python train.py --n_experts=16 --moe_layers=[0, 2, 4, 6, 8, 10] --normalize_top_k=true --routed_scale=1.41 --seq_len=2048 --steps=4436
Below are experts of layer 4 (counted from 0) of a mixture-of-experts language model. Rows are named gate (a neuron's input weights, with its number), up (a neuron's input weights, with its number) and show model dimensions 144-191. Each number is 128 + 24 x the weight over its row's rms, rounded and kept within 0 to 255.
Before each expert's rows: "comes after" lists some tokens at least twice as common just before its tokens as in all text; "mostly gets" lists some tokens that are sent to it at least half of the time. This comes from a sample of Wikipedia text that the model never trained on. Tokens count by the router's weight.

# expert 7
comes after: "| ", ": ", "(", ", ", "; ", "- "
mostly gets: "J", "Y", "Al", "G", "K", "Ch"
gate0 [ 86 149 125 111 140 111  97 157 134  82  98 107 122 145  98 123 136 147 103  91 113 128 143 104 106 139 114 118 137 114 126 133 174 119 148 142 150 106 135 127 128 173 114  94 152 114 135 138]
up0 [ 83 127 144 132 109 139 109 132 104 123 127 124 142 125  95 109 131 152 111  95 174 128 115 140 127 153 129 132 106 120 107 145 144 135 155 163 185 128  94 147 111 146 145 109 181 161 103 105]
gate1 [ 87 152 142 170 175 142 166 119 147 123 156 177 118 160 143 121 159 151 150  99 140 100 115  88 147 121 100 143 135 145 146 108 114 115 137 129 133  67 114 135  92 105 148 121 132 120 117 136]
up1 [125 120 140 133 128 133 160 123 108 124 122 123 128 111  94 116 115 160 147 116  93 136 148 117 117 115 148 163 160 152  96 115 120 141 148 144 148 143 161 156 137  89 137 116 105 114 112 140]
gate2 [127 155  98 123  83 120 120  92 148 114 105 137 116 115 113  98 100 107 174 139 112 101 140 138 135  97 148 116 129 192 128  99 136 151 142 167 127 135 112  67 110 125 123 133 126 120  90 137]
up2 [132 123 133 142 128 127 168 159 130 138 158  91 141 129 111 136 152 109 108 169 169 176 162 131 169 118 141 121  87  99 131 124  85  69 112  86 118 149 143 123 156 108 100 108 126 141 124 156]
gate3 [134 116 121 102 136 104 137 131 122 118 129 150 117 136 137  77 150 130 127 161 125 100 150 148 112 116 159 123 130 151 156 159 109  96 138 118 145 132 160 138 100 120  91 106 104 127 122 107]
up3 [120 118 101 151 127  93 132 112 128 168 119 131 170 106 137 141  79 143 111  65 141 122 109  78 149 138 153 109 111 147 134  92 169 134 114 106 142  97 131 131 123 131 130 129 153 168 108 135]
gate4 [126 178 113 140 102 156 133 124 173 122 151 104 111 102 108 149  98 147 134 145  94  88 134 131 146 122 112 141 165 118 107 133 118 182 113 119 117  99 123 109 139 166 144 122 150 123 174 125]
up4 [119 100 105 113 147 163  94 129 143 124 140 134 116 128 114 131 122 128 107 154 144 142 125 125 151 143 126 113 135 118  88 100 161 134 113 140 130 117  97 131 160 141 158  86 160  89 157 136]
gate5 [141 154  94 111 140 125 155 157 128 160 111 107 162 153 152  96  94 133 101 120 109 117 109 108 135 121 130 134 122 107  86 115 132 129 158 112 179 126  99 104 158 128 151 120 153 129 104 197]
up5 [125  84 159 142  99 139 131 136 116 162 153 111  96  82 133 146 161 174 141 140 125 153 159  80 127  80 115 126 144 105 174 127 123  92  96 146 110 128 172 149 128 113  69 135 133 156 141  58]
gate6 [151 100 128 130 171 102 131  75 120 134  95 154 108 112  71 111 138 106 129 136 131 128 179 136 165 120 115 116 138 115 140 105 169 135 132 146 104  60 125 136 101 110 133 155 117 112 107 116]
up6 [166 149 119 122  86 113 125 118 118 115 138 130 127  90 112 152 145 153 158 166 125 124 183 130 138 128 130 103 118  79  87  85 140  91 177 125 164 123 163 141  97 103 118  99 106 127 155 126]

# expert 15
comes after: "the ", "a ", "and ", "an ", "-", "s "
mostly gets: "For", "Pro", "Ex", "Comm", "Pri", "Reg"
gate0 [172 179 128 119 159 145 166 145 151 118 127 124 114 112 122 145  93 104 148 127 118 128 141 118 145 144 103  94 139 106  99 136 156 122 145 122  73 162 100 114 124 134 114 103 121 166 159 157]
up0 [104  95 109 158 142 135 106 147 101 122 140 103 136 134 158 133 121 103 144 147 123 150 158 180 161 116 108 150 147 127 118 119 122 179 127  94 126 137  65 173 123 134 120 169 130 140  84 149]
gate1 [149 123  97 145 151 123 186 106 140  72 148 107 106 116  68 114 139 119 125 117 142 161 122 115 111 137 191 122  99 122 144 136 132 132 116 161 122  78 132 155 143 154 152 113 126 111 115 122]
up1 [124  91 172 135  93 129  87 153  80 168 148 140 107 144 168 132 119 113 120 113 119 129 170 119 165 148 104 152 148 116 125 131 150 136 142 130 127 145  85 123 120 119 144 163 117 115 153 153]
gate2 [120 124  95 137 133 102 113 183 134 130 175 118 113 113 164 151 170 120 122 137 144 126 135 150 158 133 120 123 133 134  93 163 159 131 162 135 136  87 150 127 141  90 117 138 109  93 136 152]
up2 [121 121  92 138 139 122 105 137 108 127 164 108 121 140 131 137 142 151 152 117 155 127 109 129 195 123 106 152 114 137 123 127 132 123 159 137 122 121 105 182 159 131 123 102 154 137 111 128]
gate3 [115  86 116 159 152 124  89  85 134  90 127  91 113 116 114 143 118 116 143 133 115 149 134 164 129 121 137 151 105 125 120 122 139 113 136 127  85 146 111 114 111  96 166 149 104 114  94  96]
up3 [112 121 138 149 164 137 132 138 112 116 105 174 110 123 130 155 129 107 155 170 106 140 172 111 120 158 172 120 171 163 103 116 106 109 174 148 121 114 133 113 129 161 177 163 121 166 147 125]
gate4 [131 149 115 131 107 134 117 135 148 115 132 113 144 148  93 144 103 121 176 159 196 127 125 169 114 136 130 123 110 112 112 105 122  78 114 111  81  97  92 146  75 144 112 215 115 144 138 142]
up4 [165 171 133 139 121 126 172 110 122 143  99 185 124 102 188  83 142 133 141  99  98 154 116 141 146 119 136 135 170 168 132 145 114 137 157 115 126 150 129  80 146  94 118  67  89 137 143 126]
gate5 [112 153 138  91 114 146 108 192 111 118 119 146  96 143 107 147 104  77 113 143 116 118 108 153 155 110 126 125 114 115 136  97  97  94 133 152 136 117 147 125 138 111 174 170 182 117 145 132]
up5 [128 133 154 118  86 169  97 130 134 102 107 149  90 157 132 142 104 108 115 137 114 120  97 160 172 137 147 122  63 133 129 107 143 148 150 165 130 127 143 109 126 115 140 141 183 148 156 177]
gate6 [123 123 196 140 121 105 113 167  91 127 130 155 124 135 140  84 104 176 140 134 121 139 158 137 175 130 111  85 117  96  98 107 135 136 124 104 138 187 133 123 139 118  87 166 193  99 147 120]
up6 [124 135 187 130 100 127  99 120 138  80 130 150 147 136 138 105  87 132 155  87 156 133 138 117 151 118 120 112 111 143 115 102  77 157 125 118 142 146 146 147 165 100  84 127 142 115 136  97]

# expert 11
comes after: "the ", "a ", "and ", "to ", "-", "The "
mostly gets: "fl", "Pl", "Tr", "Br", "cont", "sup"
gate0 [152 102 133 105 169 128 105 124 156 144 134 111 148  86 150 125 160 129 128  89 131 127 117  83 126 109 145 115 142 104 131 135 128 149 108 148 107 118 113 147 141  97 146 104 139 166 162 141]
up0 [ 98 147 169 109 121 124 130 106 159  96 141 122 100 113 164  79 156 167 176 123  94  89 160 124 103 107 150 133 165  95 115 158 140 148 137 106 149 104 156  88 146 187  80 140  82 124 131 137]
gate1 [161 125 122 156 115 142 139 142 139  97 108 133 152 147 133 112 138  89 115 200 122 103 114 130 166  97 125 134 155 138 158 140 147 158 130 158 129 127 156  90 151 136 120 155 142 138 142 142]
up1 [153 126 148 149 115 164 136 107 116 101 148 118 122  80 186 136 106 127 119 124 171 149 156 170 167 135 136 150 153 146 129 154 113 169 137 156 121 145 119 115 133 143 145 115 102 150 135 143]
gate2 [ 97 122 156 119 110 155  88 116  93 140 120 120 139  73 125 170 145  78  93  84 121 150 150 109 107 162 153 151 111 151 138 142 131 107 106 142 166  98 125 141 110  81 133 111 125 150  97 131]
up2 [145 122 102 155 108  92 122 131 118 179 107 121 137  91 139 124 160 102 104  81 106 133 112 101 126 188 108 131 131 107 145 137 154 109  66 124 147 140 131 139 125 111 115 118 132 120 119 105]
gate3 [143 106 149 103 132 132 118 169 172 128 103 119  96 123 146 115 152 142 132 120 126 138 141 134 121 117 125 111  93 127 118  94 161 143 131 129 129 131 117 130 109 138 105 128  99 190 113 137]
up3 [ 78 139 129 105 122 125  75 121 131 157 129 145 150 190 135 121  88 124  99 129 161 150 144 125 162 152  67 115 147 166 175 169  89  81 132 119 124  96 145 104 123 120 109 124 125 120 126 135]
gate4 [153 156 124 124 131 116  83 137 119 117 143 139 111 124  95  97 152  83 132 144 131 116 145  99 176 124 142 114 131 149 118  52 132 138 134 157 147 125 112 130 157 109  83  88 108 191 134 145]
up4 [114 128 146 126 114 129 113 179 127 108 128 117 134 113 102  85 138 116 129  98 142 120 135  95 140 137 137 123 160 130 103 149 154 150 124 118 148 113 133 131 149 122 111  79  93 151 140 163]
gate5 [138 144 145 124 161 138 176 115 167 127 136 122 112 139 129 200  98 128 171 130 134 162  99 130 102 159 118 129  99  83 142 130 130 163 191 123 167 147  98 141 114 138 158 121 120 121 113 147]
up5 [150  91 118 152 119 164  77 158 115 111 105 139 127 153 156  86 116 161 122 163 150 150 173 155 119 137 119 110 146 190 112 113 158 141  81 139 101 127 120 127 172 182 141 137 108 116 155 147]
gate6 [ 93 161 103 136 120 176 161 127 115 102 133 112 143 176 114 121 142 128 103 140  89 107 179 114  82 188 157 146 131 159 111  58 156 154 143 121 133 120 115 145 123 150  73 160 114 123 103 115]
up6 [142  92 138  94 136  71 109 128  93 158 143 115 132 154 117 124 119 135 144 127 112 122  94 117 190 119 110 140 148 118 128 183 133 152  83  78 167 184 136 169 111 130 130 106 130 156 147 125]

# expert 1
comes after: "\n", " ", "0 ", ") ", "1", "1 "
mostly gets: "| ", "201", "199", "202", "200", "198"
gate0 [149  80  87 130 108  79 143 167 101 123 132 163 100 140 126 148 132 118 123 144 102  86 150 126 190 148 125 119 147 122 132 151 153 142 159  65 144 116 145 132 115 136 140 104  94 126 168 142]
up0 [148 151 136 166 149 137 123 140 134 114 124 112 121 165 162 146 155 184 152 144 148 116 150 151 119 142 137 126 133 132 178 116 140 115 129 124  86 217 104 134 124  97 139 158 162 133 127  91]
gate1 [101  67 151 100 157  93 121  97 122 111 129 118 126 175 121 103 148 102 127 121 156 125 137 120 122 151 117 113 154  85 149 116  85 148 156  79 118 151 162 131 143 147 140 163 129 154 151 143]
up1 [124 138 117 138  99 153  83 147 142 115 135 107 132  56 128 134 171 156 113 132 173 131 124 113 133  99 108 123 125 140 129 163  92  88 112 113 136 118  93 149 121 120 117 138  90  87  72 123]
gate2 [121 124 136 124 134 156  65 102 150 100  73 107 177 102 134 153 121 170 126 101 155 117 118 122  96 121 118 122 113 152 105 139 168 110 127 131 121 141 125 104  91  97 139 107 128 161 132 136]
up2 [155 129 139  95 104 129 142 116 157  97 133  92 123 118 157 136 118 122  93 124 122 170 140 124 104 186 142 144 132 121  92 154  98 180 138 148 112 132 133 126 163 132 110 147 141  98 112 129]
gate3 [103 122 109 102 103 149 141 146 130 122 115 148 132 100 138 142 142 142 117 176 165 124 130 130 161 144  90 131 116 114 113 112 140  96 168 108 119 119 137 131 102 128 127 123 128 131 134 117]
up3 [125 127 130 153 151  87 144 116 113 106 211 162 138 105 123 153 127 167 122  82 116  97 132 144 112 109 155 148 115  97  63 110 154 105 149 138 119 147 114 148 163 103 122 144 142 141 125 132]
gate4 [123 110 129  70 148 150 126 124 113 176 103 119 102 163 123 134  92  92  93 124  92 122 127 150 129 162  86 181 125 107 111 146 136 148 160 170 103 102 196 135 136 152 122  96 120 151 123 109]
up4 [126 143  99 166  90 105 125 111 142 112 134 112 167  99 138 111 158 118 133 133 136 121 130 114 128  88 117  86 110 124 116 122 120 124 145 140 140 122 116 143 174 158 106 114 128  87 157 125]
gate5 [140 115 151 135 114 140 147 167 105 100 133  99 111 144  89 112 143  93 112 121 106  98 164 169  95 140 106 129 181 105 139 136 127  81 150 120 123 101 128  84 118 122  94  90 135 118 127 143]
up5 [139 155 132 150 130 149 102 110 146 119 139  80 140 115 118  97 140 130  77  91 116  93 122 149 123 123 143 107 129 127 115 124 143  81 126 134 148 119 136 123 155 138 131 130 107 156 151 116]
gate6 [126  82 121 104 173 114 102 133 125  96 166 104 124 181 136 141 132 120  75 156 106 130  89 136  89 118 111  80 155 118 115 128 138  83 125 134 157 101 132 158 148 125 112 139  90  97 114 155]
up6 [142 149 152 110 141 136 160 114 173  95 125 143 152 157 115 114 131 150 168 100 110  96 142 164 144 155 103 136 136 171 179 152 123 132 160 143 172 102 154 133 166 123 144 174 133 139 131  72]

# expert 6
comes after: "|", ".", ")", "\n\n", "==", "==="
mostly gets: "\n\n", "\n", "==", "===", ")", "== "
gate0 [137 139 130 134  98 144  78 135 121 111  94 149 121 114 142 114 154 141 100 120 122 193  94 133  90 129 123 123 110 154 176 142 126 130 100 108 120 123 157 113 137 139 143 149 131 129  90 123]
up0 [110 129 182 123 168  83 126 132 118 150 113 131 134 157 162 162  98  90 130 122 107 137 172 188  89 158  84 168 115 143 151 124  76 107 121 181 130 133  99 153 113 144 121 137 156 111 127 151]
gate1 [126 186 116 105  78 144  99 143 101 126 161 116 134 120 137 153 141 121  84 114  92  89 107 139 141 118 108 154 155 111 144 146 120 120 108 112 160 120 176 106 104 128 117 124  93 115 170  85]
up1 [119 169 131 150 131 135 167 141 141 109 124 102 142 142 132  96 167  95 115 128 100 142 144 124 148  93 139 176 157 113 158 124  94 131 144 120 101 114 146 117 143 137 109  83  92 125 161 111]
gate2 [130 128 168 128  94 156 107 123  79 115 130 113 132 140 131 158 128 147 138 143 126 158 164 176 136 144 142 127 148 136 138 120 135 127 130 136 172 136 127 105 102 149 127 129 133 166 124 169]
up2 [118 126 145 148 150 184 118 117  94 125 117 129 115 111 132 161 146 145 121 167  94 103 138 152 146 120 128 120 100  80 133 149 152  91 156 118 118 158 181 120 127 134 150 105 147 154 106 169]
gate3 [129 138 129  92 116 123 161  78 163 132 140 153 135 144 118 164 149 134 165 132  92 113 173 119 153 136 132 145 137 130  95 124 127 128  94 138 141 120 136 138 185 110 112 158 129 134 178 120]
up3 [159 132  97  98 129 111 153 135  92 118 147  71 102 107 136 110 153 144 123  82 121 103 114 135 108 109 105 175 118  63 117 146 122 140 147 102 122 134 116 138 148 109 145 115 114  87 124  93]
gate4 [104 147  95 125 132 118 127 169 162 163 117 150  90 121 154 110 150 100 127 169 109  84 126  99 117 113  51 152 136 107 100 121  99 149 118 114 129 121 125 115 108 154 123  95 118 138 103 114]
up4 [121 129 141 144  93 122 142 139 131  99 130 133 149 121 137 131 107 119 153 120 142 120 134 167 106 111 181 103 133 100 137  79 102 104 130 155 160 129 128 154 143 134 157 133 128 187 140 130]
gate5 [ 79 137 105 156 127 115 171 147 124 153 140 121 152 123 134 130 116 178  91 109 155 122 125 159 101 137 156 133 139 139 140 159 110 166 144  77 117 130 130 136 133 103 162  88 119 122 157 131]
up5 [151  90 140 104 141 109 100 127 138 112  96 127 142 152  99  78 131 102 181 122 113 134 195 137 126 142 177 166  97 102 123  87 131 146 143 160 109 133 102 138 131 138 106 157 150 118 154 113]
gate6 [153 151 133 134 120 148 159 136 114 138 156 145 122 158 114 137 145 117 113  95 133  84 131 134  90 124 159  88 171 176 128 199 135 152 123 153 111 111 115 103 110 151 126 110 159 143 146 152]
up6 [ 94 159  87 112 155 117 184 131 138 107 106 117 134 133 127  85 110 146 138  96 160 113 140 148 138 147  88 125 130  70 135  91  91 116 140  86 119 113 144 134 115 123 188 110 107 115 115 109]

# expert 12
comes after: "| ", ".", "–", "201", "202", "200"
mostly gets: "% ", "two ", "United ", "L ", "10 ", "New "
gate0 [108 148 131 107 113  69 142 150 154 125  90 123 125  99 111 134 109 120 105 112 124 122 149 118  78 149 100 122 148 138  99 133 148 166 114 172  96 114 127 133 125 127 123 137 133 128 120 159]
up0 [150 145  91 161 128 116 150 151 111 136 127 156 123 119 108 111 134 136 136 139 125  95 129 154 154 128 102 114 188 125 119 147 108 141 115 159 124 133  91  68 122 120 109 133 124 118 113 160]
gate1 [141 117 115 172 171 131 150 111 117 115 122 119 120 116 150 144 138 126 127  98 123 148 114 114 130 127 121 130 130 119 137 124 161  88 133 141 118 169 160 120 114 126 152 107 131 146 131 142]
up1 [126 145 121 131 117 114 148 147 155 168 156 110 153  68 168  94 169 145 127 128 112 100 168 109 103 114 134 128 131 102 126 107  94 151 171 131 159 127 117 148 156 137  99 141 104 133  95 115]
gate2 [140 101 160 129 115 130 169 134 131 114 124 169 117 136 124 171 105 155 127 112 121  99 129 142 139 147 125 175 116  92 118  93  95  99 152 111 127 148  97 137 141  95 126 107  93  86  67 149]
up2 [151 127 155 111 140 129 151 138 123 139 133 171 183 123 156 115 137 132 104  97  91 158 129 139 155 157 145 129 103 132  97 106 173  94 123 111 100 133 146 111  95 161 149 132 141  96  98 138]
gate3 [114 115 176 116 147  85 146 147 171 100 105  78 132 132 130 122 127 140  88 115 125 110 132 164 112 114 124 114 139 112 140 109 198 109 122 161 125 139 110  69 158 116 138 144 120 141 116 140]
up3 [110 134 129 146 166 125 120  94  93 153 128 154 128 118 130 152 127 133 116 114 114 130  96 108 100 157  97 153 138 125 141 168 126 115 155 110  78 118 128 171  99 125 124 118 125 101 137 143]
gate4 [134  97 162 110 120 141 135 136 141 101 141 133 153 129 136 142 163 133 112 158 118 161 155 150 143 121 120 124  96 107 158 146 123  80 181 105 159 149 107 166 113 127 120 144 116 162 141 135]
up4 [128 153 144 135 122 138 132 173 111 164 142 104 114  98 160 135 106 111  93 121  99 141 121 139 124 132 167 144 139 132 133 111  88 130  87 173 126 152 134 131 165 112 142 158 123 123 100 124]
gate5 [118 109 143 128 135 123 151 131  93 140 184 124  82 155 162 131 152 114 128 138 131 121 123 130 106  97 134 151 107 143 140 149 163 111 115 118 143  81 121 105 113 120 154 152 162 161  97 106]
up5 [ 78  99 151 155 146  86  99 119 148 148 109 128 152  86 170 168 118 115 147 133 148 151 156 125 101 103 121  98 142 132 150  95 109 126 161 113 145 153 107 170 108 103 162 131 108 164 140 166]
gate6 [114 171 145 113 196 170 180 120  91 134 123 132 126 113 127  81 125  83 146 132 113 145 118 158 153 129 141 111 110 187  83 144  93  84 140 129 116 129 143 131 127 147 150 148 177 127 162 135]
up6 [103 128 151 132 163 118 123 137 175 125 120 152 126 139 109  83 131 104 145 151 128 155 148 129 120 139 175 106 130 151 141 162 116 133 179 131  68 106 175 132 143 125 136 142 121 120 127 133]

# expert 10
comes after: "\n", ", ", "It ", "it ", "he ", "is "
mostly gets: "was ", "- ", "also ", "have ", "been ", "not "
gate0 [117 109 121 128 131 111 167 105 170 110 170  89 119 135 171 120 117 158 143  82 149  77  95 154  76 118 148 185 149 113 100 167 114  78 102 170 104  89 122 148 143 193 120 157 156 102 146 175]
up0 [114 119 123 131  93 130 138 115 129 120 158 112 118 100  84 120 142 129 107 152 116 127 200 124 116 170 122 140  67 147 122  93 106 156 125 151 118 106 148 156 110 122 124 132 103 131 107 114]
gate1 [133 180 134 123 124 155 118 126 123 154  87 146 146 122 171 151 149 107 166 154 160 131 160 128 103  98 162 112 109 148 119 104 133 122 102 106 169 114 124  88 156  77 149 106 130 123 136 151]
up1 [150 156 114 127 140 119 110 128 122  91 126 108 148 112 195 188 123  89 150 116 124 115 122 163 146 138 147 143  63 131 136 140 110 102 116 134 127  93 118 137 115 124 114 100 123 151 104  78]
gate2 [107 115 131 154 173 139 152 172 126 151 140  80 151 125 152 128 141 119 117 113  96 109 130 138 167 124 137 111 136 119 173 116 152 144 132 177 129 146 101 122 115  92 140 109 123 151 128 133]
up2 [137 100  88 123 157 143 148 144 141 154 128 113 153 127 127 149 117 121 138 142 136 101 104 149  95  91 127  92 112 100  88  93 135  67  87 171 147 124 108  90 130 167 147 114  98  82 118 176]
gate3 [131 121 122 108 131 155 127 171 106 107 113  88 136 164 154  85 179 186 158 134 125 128 136 134 129 143 107 148 112 101 114 115 179 135 143 102 127 149 152 163 121 121  95 116 173 158 112 105]
up3 [121 107 132 148 168 118 167 123  86  81 170 142 109 148 142  86 155 127  96 127 153 114 122  95 111 156 116 130 154  96  76 130 143 134 115 110 125 113 164 146  94 147 117 160 119 156  94 128]
gate4 [136 106 141  49 107 134 116 159  68 150 130 109 153 129 143 125 159 143  91 128 132 120 114 109 125 164 167 157 124 150 134 120 118 115 138 141 160 152 107  97 135 143 141 118 122 164  85 144]
up4 [148 119  97 134 125 135 127 115  93 151 134 112 132 136 107 113 143 162 138  95 105 105  94 103 147 128 124 126 127 128 132 116 117 111 132 159 176 145 121 117  94 197 139 122 101 105 118 180]
gate5 [102 165 114 166 119 107 108 102  80 127 143 130 161 152 134 108 140  81  83 138 140  83  94 187 118 152 149 104 153  92 138 135 145  94 125 117 151 125  81 168 133 112 125 131 130  95 104 153]
up5 [ 78 150 112 140  99 106 144 172  97 119 132 109 172 173 157 136 133  85 132 116 100 111 126 142 128  82 145 121 132 106 133 132  98 152 109  73 162 139 133 130 147 116 100 141 166  97 161 127]
gate6 [105 155 112 112 120 102 147 132 143 125 134 153 130 118 119 105 105 118 139 146 145 123  97 143 156 128  79 134 117  93 120  93  88 116 151 128  96 178 159 153 143 112  76 146 152 105 134 149]
up6 [ 94 104 154 142 118 158 148  86 158 107 154 108 115 106 143 124 131 159 128 146 117  93  96 168 124  99 109 147 106 121  99 101  72 109 130 115 108 193 135 138 130 127 106 146 140 131 176 145]

# expert 3
comes after: "of ", ". ", "in ", ", ", "'", "on "
mostly gets: "the ", "The ", ", ", "that ", "He ", "their "
gate0 [109 137 152 149 165 102 138 148 136 121 147 116 109 148 127 106 139 114 169 129 104 130 187 116  99 124 203 125 104 127 100 164 139 163 122 113 142 164 144  96 121 143 113 134 115 114  86 125]
up0 [145 131 119 159 121 128 141 100 133 138 107 142  99 110 120 130  94 126 115 111 146 131  79 123 150 130 104 156 169 133 179 120 107 136 155 131 107 108 110 115 122 119 148 138 130 135 137 146]
gate1 [164 149 148 132 119 134 145 122 181 147 123  85 120 141  98 127 102  82 131 115 105 130  92 125 119 168 152 141 165 153 126 144 126 116 134 134  86 164 125 127 117 168  80  84  88 130 130 121]
up1 [127 142 143 108 136 107 136 120 157 117 123 106 105 139 142 136  99 145 147 143 124 104 107  93 128 146 125 164 131 149 142 155 140 143 140 127 131 128 128 125  73 134 156 122 161 104 113 134]
gate2 [140 128 132 121 141 141 110  96 125 119  96 131 154 119 127 123 135 122 180 130 105 154 122 116 117 120 132 139 150  87 139 114 109 117 145 101 145  83 123 131 155 151 155  90 167 168 145 135]
up2 [119 124 114 118 151 117 139 151 118 130 167 151 117 128 143  96 104 159 144 135 112 127 164 158 169 110 156 124 131 103 152 100 101 131  71 162 129 134 139 139 121 181 171 137 135 120 138 130]
gate3 [ 84 142 138 167  98 103 168 134 185  98 131 112 144 111 128 169 145 122 119 116 164 118 113 153  88 150 149 156 114  94 131 110 137  94 117 128 155 171 144 131 103  83 163 117 185 115 157 169]
up3 [100  96 130 116  89 142 138 145 128 115 111 109 105 130  99 160 115 147 178 129 150 133  92 108 168  89  88 151 108 130 102 122 149 130 186 124 122 129 140 101 117 115 150 149 128  88  95  96]
gate4 [145 101 128 136 107 113 140 132 144 145 140 146 120 162 135 133 152 168 172 145 112 125 121 130 105 139 126 129 108 123 123 136 172 106 158 126 136 136  55 141 161 125 113 136 113  84 131 137]
up4 [108 146 129 141 134  98 118 125 141 159 146  95 103 132 166  95 136 169  98 148 155 107 146 111 135 152 146 167 122 137  99 140  76 144 115  86 102 130 104 139 135 138 125 141  98 121 125 162]
gate5 [105 125 118 100 103 109  85 139 170 100 148 155 106 129 137  93 141 161  75 133 159 157 163 102 119 122 134 113  97 144 126 113 135 135 148 124 149  84 166 111 125 104 125 109 149 166 118  94]
up5 [116 115 156 109  89 144 144 163 100 100 105 170 121  91 114 122 135 123  82 158 147 137 153 127 114 120 124 106 118 162 137 131 145 126 161  83 166 138 176 130  94 135  87 105 122 148 133 129]
gate6 [110 113 117 113 109 106 145  86 123 136  89 146  92 124 114 113 107  94 124 178 116 122 118 146 138  96 117  88 141 156 129  78 146 124 182 153 166 120  95 132 102 122 162 148 159 115 106 131]
up6 [149 104 130 156 111 131 139 150 153 117 153 117 172 165  98 199 154 140 140 133 156 116 150 121 111 129 171 164 133 140 110 180 178 167 116 103 100 123 134 147 120 162 131 160 112 133 139 105]